{
  "vocab_size": 11748,
  "init_std_qkv": 0.0222,
  "lr_head": 0.00802,
  "schedule": "wsd"
}
Below are experts of layer 6 (counted from 0) of a mixture-of-experts language model. Rows are named router (the router's row for the expert), up (a neuron's input weights, with its number) and show model dimensions 0-255. Each number is 128 + 32 x the weight over its row's rms, rounded and kept within 0 to 255.
Before each expert's rows: a language model's description of what the expert responds to. This comes from a sample of Wikipedia text that the model never trained on.

# expert 38
Description: Prepositions of place/time
router [ 85  84 148  93 117 150 202 174  67 133 131 127 126 119 170 105 105 201 146 148 157 165 107  58 114  83 122 117 156 164 147 158 106 146 101 106 145 154 107 137 163 142 129 180 181 115 134 104 135  79  94 201 158  98 137 136  96 166  80 132  82 119 138 139 130 154 172 139 101 124  89 186 189  78 117  94 145 148  72 124 175 126  99 123 168 130 119 114 115 127 150 163 142  78 117 169 146 137 155 159  84 165 161 124 109 159 112  85 110  87 173 131  61  84  81 152 123 104 127  83 152 104 158  90 132 163 116 145 124 116 118 140 167 164 120 124  89 113 141 100 121  92 120  92 168 112 146 113 170 140 150 109 105 163  96 131  89 150 188 149 127 103 121 151  97 123 171 116 150 118  83 119 111  84 154  99 153 138 138 140 127 164  86 110 180 166 178 102 125  94 138  67 139  91 116 185 156 202 144 136 103  77 109 123  78 129 160 162  75 179 180  84  90 137  84  88 121  98 150 118 156 141  64 179 102 100  96 151  69  81 167 115 154 144 136 131  89 144 111  92 100 133  37 190 164  87 170 125 130 187 143 128 132 123 150 105]
up0 [162 143 149 125 113 121 187 132 154 170  90 103 132 118  90 110 202 107 117 199 113 167 162 158 142 119 158 117 164 153 123 194 119 137 163 111 112 161 128 161 113 155 116 103 141  85 145 153  91 108  82 162 151  80 149 206 191 170 111 188 143 115 156 114 163 106 112  77 132 147 119  70 109 137 130 144  71 195 157 136 142 117 113 135  95 148  86 162 156 114 142 142 139 156 177 187 136 100 176 115 105 194 108 105  96 132 108  86  96  65 103 119 167  87 119 124 118 185 106 107 119  96 122 109 134 125 129  91 130 146 122 146  76  88 141  77 170 148 101 111 154  97 102 136 112 135 161  84 145  78 165 184 122  99 130 103 134 114 117 180 153 110 233 144  81 139 139 109  87  91 111 129 144 164 167 160 116 111 126 107 112 171 106 110 154  94 152  76 192 164 221 154 128 120  78  65  81 116 128 104 141 105 179 165 179 166 157 128 138 139 124 102 130 118 121  99 130 176 139 123 183 108 150 124 155 135  90 121 182 150 144 119 111 127  73  84 103 133 164  99  71 130 135 126 106 152 144 121 123  93 173  61 166  60 128 126]
up1 [130 112 102 128 109 173 136 110 200 194 163 150  34 147 101 177 113  90 189 150 122  90  94 132  99 111 128 124 135  49 200 132 138 127 115 115 133 137  87 135 126 119 108 183 125 137  95 169 114 107 124  82 141  81 124 149 156  99 102 125 142 161 108  79 195 168 147 180 115  86 136 137  94 157 147 112  96 106 153  58  67 106  88 114  85  64 107 170 178 151 138 128 150 123 104 122 100 191 131 135 172 130  82  87 137 151 122 147 139  71 175 138 112 133 103  97  82  76 104 117 179 112 146 102 120 139 122 131  91 180  84 129 104 137  99 113 106 103 112  90 172 135 117 132  98  99 197 100 146 132 155 116 119 124 121 176 177 124 126 103 125 144 137 116 178 137 123  94  68 139 148 120 169 145  72 108 139 113 110 122 146 122 178 133 119  54 112 187 116 143  74  94 157 124  36 118 112 114  75 128 145  96 122 177 109 149 132 139  87 141 200 116  96 151 130 164 137 166 135 144 171 144  98 125 125 121 113 134  61 138 150 157  56 163 148  66 195 126 147 123 108  84 172 145 120 120 124 152  74 129 145 146 135 177  85 122]
up2 [ 73 175 196 147  74 192 107 137 143 171 198 104 160 144 136 137 102 110 125 137 137  54 214  92 135 147 126  75 141  91 131  59 114  95 146 153 189 134 123 142 107  71 134 167 168 187 182 150 183 126 116 221  94  45 135 113  84 117 148 120 110 118  68 142 116 151 109 187 120 113  75  85 172 113 121 130 131  61 129 118 110 107 171 162 151 146 187 149 156 155 166 150 117 128 104 166 132 185 109  71 178 136 131 185 113 150 109 114 128 126 182 134 102 104 168 138 124 107  84  99 157 147 128 126  84 138 127 125 153  67 146 136 161 143 147 118 157  39 187 190 162 127  89 153 128 152 151  71 154 155 104 149 135 134 117 171 127  85  96 117 111 112  97 159  89 150 142 136 150 131 141 182 133 148 132 122 145  93 146 129 121 123  98 130 149 151 164 142  95 135  87 118 156 135 103 168  91 121 143 108  64 146 142 176 165 137 103 156  69 152 103 114 176 133 143 143 139 117 120 159 146  67 165 139 109 112 108  87 163 162 145 109  83 143 167 153 132 123 116 121 105 123 123 113 118 128 109 138 105 177 170 107 110 103  55 129]

# expert 42
Description: Clause-linking function words
router [134 154 123  77 175 153 107 124 159 111 109 130 154  85 155 195 119 161 123 139 117 141 114 125 157  88 169  98 130 146 124 153 167 115 130  75 105 180  97 127 139 154 135 130  91 159  92 130  82 100 106 185 172 135 153 140 119 147  86  99 146 179  91 182 152  90 108  69 144 129 179 145  96  93 118 129 117 107 123 139 161 123 126 128 110 188 147 192  95 102 161 131 172  98 159  86 110 120 130 182 118 137 139  75 138 142 116 135 133 128  68  88 119  96 172 118 103 137 179  94  79 120 135 171 167 106 139 108 180 143  94 112 150 171 110 116 116 163 143  88 116 110 170  88 166 165 129 148  57 122 128 114 135 146  80 128 105  67  84 144 105 110 186 113 155  83 209 141 128 114 102 156  56  99 142 112 183 124 129 150 116 176 125 134  81 145 114 168 196  92 153  91 121  92 205  86 158 152 104 129 108 116 107  88 145 140 145 152 147  94 161  81 104 110  80  92  72 102 191  88 189 173 138 131 131 135 157 175 112 144 150  91 135 158  75 108 109  84 151 120  89 172 140 119 109 136  79 130 163 113  74  85  64  69 185 157]
up9 [ 69 101   8 122 116  72 130 137 173 125 162 122  80 136  71  91 148 110 131 113  94 172 103 101  87  90  88 111 160 109 124 185 152 166 157  56  63 127 105 123 110 143 109 147 130 119  95 129 118 120 154 116 119 165 115 164  79 135 166 166 121 156 145 108 150 154 141 128 102  87 148 143 113 117 113 131 168 185 166 125 169 178 145 104 126 184 172 122  99  95 160  82 148 137 142  99  83 135  96  99 116 157  98 111 149 168  96 142 106 138  49 120 125  97  45 106  75  84 149 136 167 148  97 150 202 113 126 152 131 141 120 150  68 156 118 143  79 118 115 113 153 104  91 103 135  88  96 113 149 179 112 118 145  72 123 116  76 176 168 139 182 130 148 132  85  96 119 120  72 150 127 141 112 167 133 173  84 147  90 151  56  93 100  89 123 125 141 156 144 125 129 117  87 115 130 105 134 198  87  64 149 146 124 154 132 164 141 120 117  62 160 110 125 139 129  91 145 118 105  92  70 167 141 150 112 174 117 110  50 129  83  95 102 113 114 113 125 118 106 154 154 171  88  96  50 139 117 147  86 111 123 111 100  85 167 157]
up10 [109 120  77 122 156  55 177 148 145 157  88 175 136 111 131  95 174 142 118 147 154  98 126 143 160 157 113 143  98 132 141 166 120 130 145 156 172 161 102 115  99 134  58  54 141  98 150 163 119  88 140 118 101 140  66  92  57  87 176 164 119 153 101 153 137 110  93 112 174 138 166 138 119 147 159  70 139 122 134 124 143 111 139 121 128  88 129 134  85  56 177 114 126 160 127 135 122 195 125 112  95 120 145 116 110 143 155 102 128 139 108 127 139 109 129 127 114 121 120 120 126 196 127 164 171 130 130 135  60 115 130 146 113 140  73  46 165 137  88 157  91  94 169 137 177  90  88  96  68 123 140 139 109 135 151 158 149  82  91 165 185 150  95 173 107  98 165 133 118 174 184 114 128 121  94 153 136 128  98 110  67 122 101 100 102 119 165 123 144 120  80  81 128  92 147 185  90  94  97 210 187  80 145 128 211 149  48 181 173 100 146 200 216 138 191 134 119 155  93 154 150 129 170 112 158 154 139 125 130 132 116 102 161 148 152  87 166 142 116 139 129 151 125  89 158 126  93 143 114 106 178 168 100 137 162 133]
up11 [163 158 128  98 110 134  88 167 112 201 129 137 139 124 120 154 139  55 104 136 131 124 173 175 166 105 131 208  99 103 120 163 125 142 168 216 103 169  86 134 147 135 152 146 152 143 129 162 131 110 138  99 118 167 124  94  99  90 106 162 151 119 126 110  77 152 164 143 135 120 124 116 114 136 119 104 153 127 169 161  72 124 130 151  81 131 170 159 140 153 118 112 162 148 111 123 135 118 118 129 121 107 152  37  98 106 140 146 131 129 159 129 104 132 113 136 119 148 154  73 120 152 143 176 141 143 142 147  69 175 107 199  94 133  92 159 116 105 143 109  75  93  88 136 136 148 166 107  89 154 112 110  68 174 102 104 109 134 123 111 109 135 131 142 190 116  96  78  98 105 115 160 152 101  89 137 120 126 124  98 108 136 168 130  72 113 130 162 156 153 197 102 147 105 196 136  71 139 112 106 130 114  75 127 110 129 164  77 142 102  93 184 167 123 158 184 185  72 128 203  78 116 126 140 133 146  45 133 167 175 169 104 106 124  70 105  91 181 129 228 167  86 158 124 215 168 168 100 120 142 108 144 168 186 107 111]

# expert 18
Description: Table numbers and nouns
router [105 162 106  99 168  98 152 173 151  94 118  97 144  88 176 161 144 112 104 140 140 113  91  86  80 152 140  94 154 158  92 170  91 177 168 148  96 153  89 164 164 174 184 156 138 161 124  87 122 168 102 101 142  98 174  91 143 112 146  88 114  83 127 165  95  95 167 100 159 157  78 114  91 174  88 100  91 183 140  82  98 152  79 112  96 119 110 154  92 127 156 164 107  87 152 144 166 159  83 154  93 104 181 160 163 165 168 149 147  99  80 125 109  90  84  86 102 145 149 155  91 160 168 153 160 151 179  85  77 162 152 103 137 145  83  90 112 161 146 110  93 110 165 110  87 157 110 176 113 178 157 163  83 175 103 171  90 133 132  89  89 149  83 163  96  82  99  83 163 102  95 166 151 102 172 112 101 159  88 165 160 148  95 154 123 177 101 160  87 163 105 100 101  99 110 168 143 167 117 133 118  87  91 100 149 146 129 123 127 161  68  87 151 117 161 174 170 112 107 153 113 126 156  99 177  91 163 157 121 167  91 127 162 168 120 164  98 167 136 164  99 160 106 152 133 146 166  89  86 107 165 162 109 162  81  88]
up0 [ 79 118 135 121 153 121  80 137  81 175  80 221 118 152 126 118  82  81 147 172  77 166 148 135 177  78 112 156 106  82  89  91 139  83 134 161 107 204 126 143 140 117 145 127 161  99 106 193 128 119 145 177 118 150 109 222 158  96 112 102 126 119 142 111 131 142  77 103 116  82 143 126 163  86 144 165  83 153 126 169 168 122 163 152 186 166 137 107 124 103 116 109 124 117 120  93 156 101 117  44 142  47  81 133 107 132 116 148 123 172 163 112 158 136 147 131 117 153 133 116 159 148 136 151 123 157 110 113 125 130 183 137 119  79  63 160 118  95 123 137 164 156 169 100 136 117 137 104 181 107 152  80  82 138 171 114 135 102 145  90 139 110 159 163 126  97  96  99 150 165 179  95  84 149 116 130  96 166 134 151  72 161 138 157 141 121  86 173 110 131 145  92 154 144 164 159 151  77 170 111 124  87 138 150 143  88 150  95 110 116 143 175 141 127 176  98 155 114 100  90 100 110 123 173 175 189 131  85  92 160 123 159 167  30  78 124  90 107 111 132 160 111 160  94  81 152 117 166 154 171 130  74 166  76 172 121]
up1 [106  98 118 123 114 114 153  80 116 185 143 107 121 133  72 114  89 151 145 118  99 111 129 125 129 146 125  97 103  73 177 146  96 138  68 173 122 135 136 137  95  50 193 121  68 240  63  96 120 125 107 151 159 203 147  70 126 122 207 111 112 146 131 145 161 139 158 119 130 145 133 155 110  55 116 117 103  74 125 130 127 200 158 158 110 109 130 174 145 151  91  88 176 123 119 114 125 115 146  97 106 145 152 123 124 135  73  77 162 148 109  82 145 147 159 158 113 119 123  59  95 144 108 103  74 140 109 180 122 106 105 136 153 119 109  99 114  95 115 143 129 141 129 119  92 216 154  79  98 138  92 175 148  96 169 106 105 119  76 127 186 146 140 123 130 108 124 172 166 175 144  91 118 175 131 117 125 164 187 125 149 161 127 165 128 115 133  39 152 142 113 110 186 137 126 134 113 118 153 109 126 165 189 151 147 127 154  99  90 150 114 138 132 129 137 109  60 118 148  99 170 106 149  97 143 126 117 160 125  99 142 137  39  80 144 150 137 143  71 104 200 168 127 145 160 124 113 166 114 136 170 118 117  98 133 218]
up2 [146  69  89 136 151 179  59  73 144 119 130 162 126 167 103 122 103 133 143 112 135 180 175 155 195 127 112 150  71  97 146 101  77 111 104 141 112  89 109 121 140  49  55 101 152  89 137  93  77  51 136 138 176 175 118 150 136 137  98 119 162 120 162 189 140  90  52  64 130 111 171 128 120 133 157  87 138 119  85 138 113 160 155 156 174 165 133  78 109 141 146 139 122 207 141 118  94 110  98 120 166 165 133 112 136 123 116 159 109 119 138  88 109 118 130 226 102 116 151 140 151 122 145 141 174 195 110 121 124 106  67 119 120 133  67 132 105 155 150 188 168 154 100 135 117  59 114 118 174  64 137 170 111 105 135  77 120 154 129 171 103  88 141 158 164 105 174 161 104 104 170 143  66 109 144 124 161 142 180 110 167 122 146 119  94 128 118 152 102 177 162  81 161 122 136  94  97 104 120  86 139  99 111 121 112 113 119  95 127 131 139 151 106 128 149 114  62 139 111 115 118 106 159  84 114 138 142  41 177  86 123 120 104 139 144  91 135 154 144 122 125 118 149  70 141 120 147 189 158 138 124 107 203 185 143 131]

# expert 24
Description: Table pipes and headings
router [122 137 188 169 136 102 168 121 101 109 176 117 153  98 155  83 103 173 130 125  66 124 132  82  82 168  83 121 116 145 114 164 114 115 134 154 121 169  74 139 155  77 182 113  79 128  88 104 184 182 167  99 105 108 108  99 148 134  96 105 153 105 131 190 119 162 130  89 112 160 111  85 114 164 106 116 186 169 149 150  61 141 147 155 129 158  86 105 144 143 111 167 105 112 131 148 123 168  45  99 180  83 163 159 152 178 173 156  96 165  78  67  75 130 123 105  88 175  77 189  72 168 150 131 116 154 103 142 131 172 114 125 132 138 106  94 129  53 110 165 128 119 115 106  68 152  87 153 118 110 168 145 111 152 124 184 146 130  79  83 130 186 122 166 125 181  98 137 165 114 105 102 171 123 102 111 116 165 102 129 179  97  76 176 176 133 137 138  78 136  94  98 108  98 114 161 186 179 127 122 105 102 115  90  93 128 115 120 167 153 173 101 115  85  99 102 110 109 159 139 132  95 140 152 133  99 115 111 121 169 131  86 134 165  79 158 152 155  95 133  96 120 208 133 105 108 137 130 190 113 163 118 101 128 192 101]
up1 [ 84 105 136  80  96 118 140 102 100  63 161 168 139 160 142 151 155 103 134 115 154 134 174 142 114 153 152 100 144  67 136  90 143 122 155 136 145 129 121 146 156 172  79 189 135  96 116 128 162 129 108 174 155  79 158 100 134 157 157  52 169 255 130  40 173 177 125 101 111  95  97 144 114 141 158 166 125 111 110 104  88 125 166 127 178 152 108  94 124 176  88  97 157 118 136 152  97 163 155 170 135 146  99  95 155 174 124  95 122  94 237 118 115 144 103 132 149 172 184 144 105 127 171 126 153  49 122 130 150 106 125  90 147 125 152 123 111  88 116 114 201 100 104 167 127  91 163  38 176 158 120 131 129 121 164 172 121 169  69 134  61 121 172 107 129 136  84  82  83  94 167 138 142 168 156 112  76 153  98 134 114 173 141 138 160  62 118 142 122 133 124 116  97 143  82 119 125 113 139 113 126 122  90 149 146 104 162 132  75 120 143 128 121 133 158 112 171 159 120  89 125 125 145 125 125  98  98 146 141 150 141 150 176 158 119 151 125 197 104 122 117 118  97 157 140  87  91 140 131  88 117 131 122  75  78 119]
up2 [169  73 128 173 134 126 112 110  60 207  98 137 163 129 153 155 141 135 158 123 162 142 158 123  81 128  99 167 127  91 169 103  60 121  72 152 143 160  62 117 132 141 111  92 126 172  90 147 117 139  98 151 135 152 105  82 141 150 119 141 123 159 112 152 137 182 163 117  43 135 138  78 103  96 108  90 114 106 159 160 141 146 171  90 179 167 147 115 169 115 139 189 162  75 137  91 126 106 140 129 159 127  49  99 107 181  68 135 150 183 136 115 173 130 160 153 143 137 139 111 128 118 144  70  77 133 163 159 150 168 130 138  96 118  90 181 104 118 123 118 164  95 120 142 124 179 134  91 161 100 102  82 137 136 113 159 126 116 142 124 127  96 144 134  95 146  88 145 171 131 124  66 122  76  76  83 123 110 130 186 191 180 111 152 155 132 166 106 128 137 181 118 143 116  84 110 122 147 176  59 137 106 108 144 179  82 143 126 160 111 145 148 156 153 128 179  82 143 115  74 130 110 188 136 149 174 106 119 150 120 112 119 123 222  73 120 168  85  96 100 109  97 199 187 118 133 108  81 131 123 120 179  85  97 103  97]
up3 [ 96 166 117 129 119 140 114 133  80 185 134  62 108 111 149 111  59  79 125  94 131 160 114 123  71 139 156 162 152 114 175 137 109 130 114 141 150 130  82 131 120 167 142  74 135  80 137 164 208 145 155  82 116 169  43  76 139 133 143 135  85 156 131 142 169  76 161 108 119  54 132 106 111 134 155  92 124 110  78 225 161 160 149  66 120  93 170 121 203 144 106  90 125 139 169 130  89 102 128 157 135 163  86 107 145 178 118 151  92 111  65 159 155 117 117 155 148 160 113 123 157 105 123 114 164  90 126 111  82 190 135  43 132 153 149 126 116 112 146 186  89 150 175  67 106 105  88 140  97 116  99 147 134 145 135 114 147 202 107 127  87 116 133 150 176 145 144 133 124 111 130 148  53  83 165 131 124 142 153 169  88 130  95 126 134 190 163 142 137 143  92 147 131 105 207 118 210 118 106 135 103 114  89 133 104 156 128  96 116 131 151 158 169 122  74 132 160 140 179 125 119 123  92 120 131 181 134 120 133 169 102 110 139 141 168 159 166  94  82  84 123 107  92 174 164 113  94  72 115 151 120 142 150 114  95 130]

# expert 43
Description: Narrative verbs and connectives
router [178 154 165  83 170  98 118 107 173 108  90 114 141 139 160 184 107 144  89 146 170 113 135 128 114 105  82 121 127 135 148 137 131  60  86 118 171 128 136 131 133 136 153 139  79 154 121  82  81 117  86 107 152 152 153 123  52  94 143 131 113 152  87 168 183  91 128  94 141 141 132  74 155 121 137  77 107  23 144  83 183  97  73 105 154 174  77 131 109 123 167 141 174 128 167 171 156 109 109 144 139 118 136 115 149 157  75 187 156 206 126  97 161 118 115 137 101 133 165 107 150  59 164 179 175 124  79 105 133 138  88  77 144  58 137  98 102 142 150 126 101 115 153 153  84 181  82 154 117 103 168  73  90 155 126 143 141 214 116 159 112  80 146  73 130 137 133 125 159 128 129 162 170 117 162 101 122 159 163 119 129 138 104 123 118  94 102 161 158 118 120 134 101  93 176 143 136  86 142  84  80 146 126 127 170 141 157 130 116  67 118  92 112  90 163  34 142 107 141 120 159 146 113 133 114 105 141 115  96 161 152  70 137  96 118 157 106  85 150 131 116 169 136 119 178 154 114 158 180 186 137 155 124 147 202 136]
up1 [ 85 104 143 133 140 150 171  83 148  86 123 144 170 132 131 145 135 171 131 106 123 175  91 134 160 129 106 109 153 124  86 117 109  97 139 174 149 107 138 116 139  87 102 103 132 166 161  99  96 123  68 128 107 156  84 207 100 178 135 127  95 145 156  97  91 134 133  92 104 116 148 165 143 103 131 138 131 158 110 146 109 188 117 130  85 115 108 153 108 143 121 112 156 133 135 154 177 120 134  20 172  97 105  95 145  88 149  69 131 193 132 103  54 110 124 122 130 216 121  95 134 117 115  91 105 163 106 202 153  86 146 142 158 139 146 143 176  65 128 137 171  90 118 129 170 151 165 107  95 112 125 130 127 128  99 137 104 182 129 151 113 146 137  89 149 129  95  17 161 133 136 149 137  74 186 112  69  94 136 119 150  67 156 132 152 131 182 118 114  86 136 129  94 168 107 158 150 142 158 131  93 120  99 156 101 188 154 184 187 146 142 109 203 124 135  91 145 113 164  87 116 116 142 138 118 152 201  88 195  97 162 147 160 104 171 141 156 130 198 144 158 136 142 162 122 126 126 129 135 210 113  89 121  86 145  63]
up2 [176 105 125 179  82 105 128 140  87 135 125 102 101 115 115 134 134  93 134 124 159  96 147 171  79 118 175 145 134  94 160  48 118 177 137 153 148 106  69 146  96 130 105  96 176 119 173 115 147 134 110 113 146  81  97  99 161 103 132  67 119  88 157 117 152  59 119 191 171  60 102  80 158 150 136 167 132 151 158 112 131 137 105 138  81 113 110 148 181 153  69  91 132 138 152 145  99 187 121 163 140 124 172 155  29 118 149  72 128  70 167 127  97  99 130 165 139 108 119 154 168 117 116 106 131  98 133  98  63 105 162 197 145 128 163  79 137 111 125  69 133 107 132  94 102 107 126  75 202 121 136  93 133 165 122  45 160 114  77 126 135  97 118 108 114 150  48 107 119 127 124 103 198  91  91 125 108  97 167 103 111  83 135 177 188 126 140  72  98 115 145 157 153 139  84  93 113 135 171 153 108  97 176  58 148  81  70 156 143 116 142 133 116 110 143 106 141 132 130 144  81 137 121 140 103 191 100 158 119 155 148 122 169 122  67 146 103 131  83  92 128  79 142 151 123 151 115 139 116 109 116 144 118  94 143  77]
up3 [106 125  98 147 142 171 189  96 116  91 173  77  93 179 178 129 115  98 129  96 210 141 172 161 182 125 121 110 153 140  87 139  94 108  78 160 134 152  69  92  96 159 100 159 108 176 106 138 100 157 118 101 129  94 120 190 113 134 189 133 137 220  97 153 114 133 140 129  88 160 109  95 157 148 130 135 136 108 128 108 134 106 121 139 118 109 151 133 168 147 112 109 190 150  86 166 134 137 114 164 111 101 121 157 145  88  98 131 180 117 126 159 163 101 119 121  71 133 121 155 148 107  80 163 170 149 142  86 196 161 156 101  97  91 129  81 159 129 138 134 107  85 132 190 105  74  74 177  76 162 148 150 187  93 141 140  91 108  88 151 159 134 103 151 148 130  73 153 104  98 185 136 155 132 133 136 121 155  84  85  54 115  89  72 137  45 125 114 157 143 128 118 126  73 189 105  98 165 144 137 154 137 151 122 161 147 154 119 105  90  95 101 122 119 167 200 121 184 150  93 114 151 150 104 161  95 153 123 139 165  99 133 104 124 166 125  89 122 127 192 148 137 168 161 143 126 129  98  47 116 124 140  89 156 184 194]

# expert 26
Description: Table cell numbers, "voiced by"
router [113 161 112  98 155 111 172 170 165 104 117 122 155  97 168 145 163 128  98 127 140 112  89  83  98 150 156  86 158 157  85 164  98 174 159 159  97 160 102 175 159 172 183 162 142 167  96  82 118 147 111  95 148 105 173  93 146 107 144  84 107  88 134 145  82 116 164 112 166 160  82 121  84 172  92  97  95 185 125 103  97 138  70  86  96 118 117 140  84 124 142 147  82  86 155 149 180 166  82 160  95  99 162 159 177 162 164 153 146  93  72 122 114 108  72  93  95 150 143 154  91 166 154 163 165 165 173  84  91 165 132  92 130 153  91  89  98 159 159 112  94 123 160  88 100 160 113 159 116 158 175 147  86 172 106 169  93 135 153  82  73 145  76 171  86  81 108  86 169 101 102 157 160 116 164 132  95 164  86 161 163 162 113 157 101 181  84 157  90 162 110 102  83  86 111 151 144 161 130 135 122  94  90  90 138 142 121 113 147 160  72  87 144 102 153 167 174 126 107 158 130 138 157  91 178  98 164 164 113 174 100 118 159 153 118 167  97 169 152 156 109 175 108 148 131 147 146  89  92 127 167 157 106 156  78  93]
up9 [107 155 102 168 111  95 117 129  96 137 154 154 116 153 124 101 113 132 116 116  96 100 104  92 166 134 174 158 117  92 117 117 210 171  89 116 123 114 143 101  75 143  95 131  96 169 123 105 114 148 134  19 125 220  82 153 115 167  66 110 140 135 113 145 153 149 102 124 117 119 154 127 126 183 155 135 164  86 152 100 154  79 102 154 187 130 112  79 139 159 175 159 109 146 141 104  79 123 112  93 178 127 103 166 137  95 131 150 128 109  96 131 132 186 160 212 137  93 126  76 157 158 132 148 141  98  93 148 191 135  97 124 101 175  95 156 138 104 171  81 102 109 104 142 146  99 119 118 144 148 129 173 172 109 119  63 123 138 158 127 180  85 179  62 166 160 181 112 137 159 156  86  99 131 156 198  91 138  85  94 189  99 151 151 129 174 196 143 159  94 119 148 147 127 106 185  91  85 145 136 154 110 154 103 139 159 137 116 174 145 129 112  86  39  67 133  90 134  96 109 129 178 110 126 137 173 118  94 155 102 128 139 103  71 111 139 164 102  98 155 187 115 113 127 141 136 128 106 137 109  86 119  90 134 127 203]
up10 [122 127  89 114 128 231 141 144 129  82  78 145  96 129 155 103 123 170 112 108 137 173  86 101  90 128 172 211 114 132 131 160 172 115 147 109 120 136 148 102 137 146 165 106 138 120 104 137 111 136 148  97 162 175  67 125  79 137 137 115 154 135 101 126 120 173 157  96  96  83 178  75 143 133 153 122 168 138 135 110 171 143 107 127 183 144 177 129 122  76 140  37 126 152 153  89 164 145  88 118 180 160 104 116  96 131 138 151 130 139 114 191  85 166 153 144 138  85 141  86 150 145 121 114 116  78 112 150 115 127 104 119 144  98 134 155 161 129 149 219 127 130 142 166  88 150 132 107 110 158 101 136 106 186 126 124 133 126 110 125 100  38 116  85  94 139 146 106 153 124 130 136 159  82 115 100 135 119 156 141 113 135 133 181 101 142 122 107 122 124 211 194  71 202 206 101 122 122 180 126 120  93 144  86  54 203  85  30 128  95 128 151 132 103  73 135 121 142 150 165 115 140 178 138 140 147 106  95 115 113 185 173  90  97 145 128 164  86  96 117 139 144 170  83 122 114  76 142 167 134 109 131 174  92 105 133]
up11 [135 142 177 174 112 135 131  75 108 166 158 135 189 108 104 126 127 137 123 157 197 157 144 166 151  92 142 186 128 147 146 160 191 142  77  94 113 113 185 167 127 130 145 132 155 150 128 172  92 103  99 107 133 154 129  92  99 118 132 119 129 118  88 103 101 155 107 103 145  86 105 124 133 119 126 138 119 133 114 164 168 101 127  68 153  87 116 152 113 117 156 150 183 202 136 130 128 132 152  89  76 159  57 107 131 140 104 119  82 157 192 169 137 137 178 134 142 156  87 181 117  89 129 153 130  56 118  59 140 140 123 146 192  84 130 135 116  46  89  72 163 161  92 167 126 153 181 141  89  99 135 188 111  43 161 126  85 116 140 157 114 119 135 171 127 153 148  83 105 129  76 136 116 108  94 108  82 165 172 104 147 188 140 202 120  68 159 121 124  97 153 166 176  86 136  93 133 126 127  98 123 161 140 120  73 128 158 129 171 144 143 165 114 135 133 136  81 115 119  95 106 158 123 182 169 146 165  68 143 145 142 124  69 202 102 160  70 169 108  98 146 166 181 169 123 101  87  95 135 147 131  92 131 118 108 151]

# expert 40
Description: Common nouns after determiners
router [152 155 150  92 161  94  41 127 135 175  85 103 148  95 122 166 144  53 113  87 141 140 141 118 101 147 133 161 140 125 129 163 109 165 139 148 102 104 171  94 133 115 138 135  96 159  85 101 116 188 125  91 160  76 127  49 184  84  81 137 118 156  80 130 131  70  95 140 184 140 137  86 166 188 149 125 116 145 206  92 145  75  97 146 140 101 109 198 128 126 165 114  93  92 199  97 146 154 149 135 157 119 124 121  34 152 144 147 132 134 120 132 101 150 109 147 130 194 114 107 159 116 177 145 114 176  44 133 124  89 151 177 106 117 124 109  97 160 158 103  82  84 102 107 117  49 158 153  97  63 109  67 155 115 128 137 111 100  98  92  96 177 146 139 123 142 139 112 111  99  88 100 181 112  92 118 131 125 137 155 141 140  99 140 142  87 124  85 129 123 136 110  65 174  69 166 157 114 105 111  71 120 122 104 119 158 156 106  97 158 148 163 175 102 168  96 118 171 109 164  84 188 179 134  76 145 159  84 127  95 168 122 149 137 109 176 115 118 107 139 112 104 120  95  92 178 141 126  98 145 139 137 108 153 101 119]
up1 [129  89 151 128 101 120 163 117 125 193 104 136 173 167  57  98  98 164 167 183  83 145 107 113 105 124 124 105 128  99  90 128 150 156 113 137 146 146 168 125 176  94 149 154 159 108 133 156 108 117 147  84 126  78 143 154 113 138  58  73 190 146 118 126 143 156 148 130 131 162  97 131 143 138  58 131  91 162 142  88 113 126 140  70 130 116 135 128 114 141 153 137 109 129  55 155 127 121 164 138 186 157 156 132 145 188 127 107 113  93  94  83 172 151 146 128  79 157  33 163 139 123 110 137 113 166 109 151 126 169  94 107 116 122 156 146 126 156 193 116 115 119 101 122  97  97 145 121 132 116 159  90 114  44 134 126  96 130 143  87 124 121 166 131 175 128 153 164 168 116  81 104 109 189 149  82  76 144  97 116 145 143 107 130 109  93 145 167 147 167  37 127 125 115  74  83  75  81 124 161 220 141 164 107 114 153  79 105 119 224 174 165 122 135 160 159 100 129 152 171  85 109 136 124 142 179  69 144 123 113 190 151 146 181 115  70 150 152 124 151  98 102 172 142  66 119 123 129 124  66 117 165 104 110 149 165]
up2 [ 86  77 165 120 175 147 135 131 114 147 151 113 102 104  91  72 146  74  92  92 183 142 146 151 152 106 178 135 130 101  96 127  96 104 154 178  63  97  71 138 145 172  99 113 102 170 180  78 164  70 149  73 114 134 132 187 129  84  86 153  68 166  58 108 143 116 161  57 139 160 147 139 123  84 127 122 152 146 132 111 188 130 181 141 165 126 145 105  83 126 102 142 120 148 113 168 111 149  77 147  96 170 115  89 123 129 123 164 131 176 121 143 149 102 147 162 137  89 147 221 123 126 124 118 158 143 106 108  87  82 116 149  98 142 176  97 115  96 130  97 117 121 136 116 120 100 106 138 167 187 134 135  97 137 155 132  65 182 155 109 197 136  83 139  91 133  89 144 183 132 180 113  88 157 163 109  74 164  80  88 119 129 106 146 132 126 143 142 163 113 138 146 132 112 105 112 129 163 103 125 120 177 112 160  94 145 154 118 108  70  92 125  95 140 129 128 157 151 123 134 103 165 131 140 138 151 133 143  84  62 106 111  66 127 173  96 102 128 149 152 105 129 155  81 122  90 164 115 154 209 203 118 183 216 184 121]
up3 [127  91  79 149 150 173  97 143 105 145 229 153  55 129 117  76 125 117 159  57 116  32 148 140 118 162 116  84 103  97 162 171  84  97 104 140 158 127 139 139 140 125 111 148 164 103 155 129 150  96 130 151  97 148 120 152 184 136 107 141 105  79 221 131 166 132 129 108 103 148 129 170 110  77 107 144 120 149  96 136  95 106 133  90  94 119 146 158 163 168  79 160 157 185 137 132 143 112 129 152 183 157 177 110 150  80 148 160 128  91 119 116 126  88 116 179 101 141  88 180  64 150 148 151  90 166  96 181 119  86 152 104 146 145 105  87 125 132 110 115  78 187 129 109 133 144 139 159 145  70  87 184 135  96 114 133 139  66 149 136 127 185 153  76 103  80 119 138 118  85 115 178 169 150 114 118 156 161 144 118 121 123 144 154 123 116 132 164 129 149 173 171 165 150 145 134 109 123 109 170 146 117 130 128 131 138 127  95  91 143 128  94 144 130 188 129 129 168 106 188 143 137 199 104 142 204 204 159 168 135 174 162 201 167 167 154 128 156 155 121 189 158 148 152 165 129 109 135  57 126  99 112 101 137 108 133]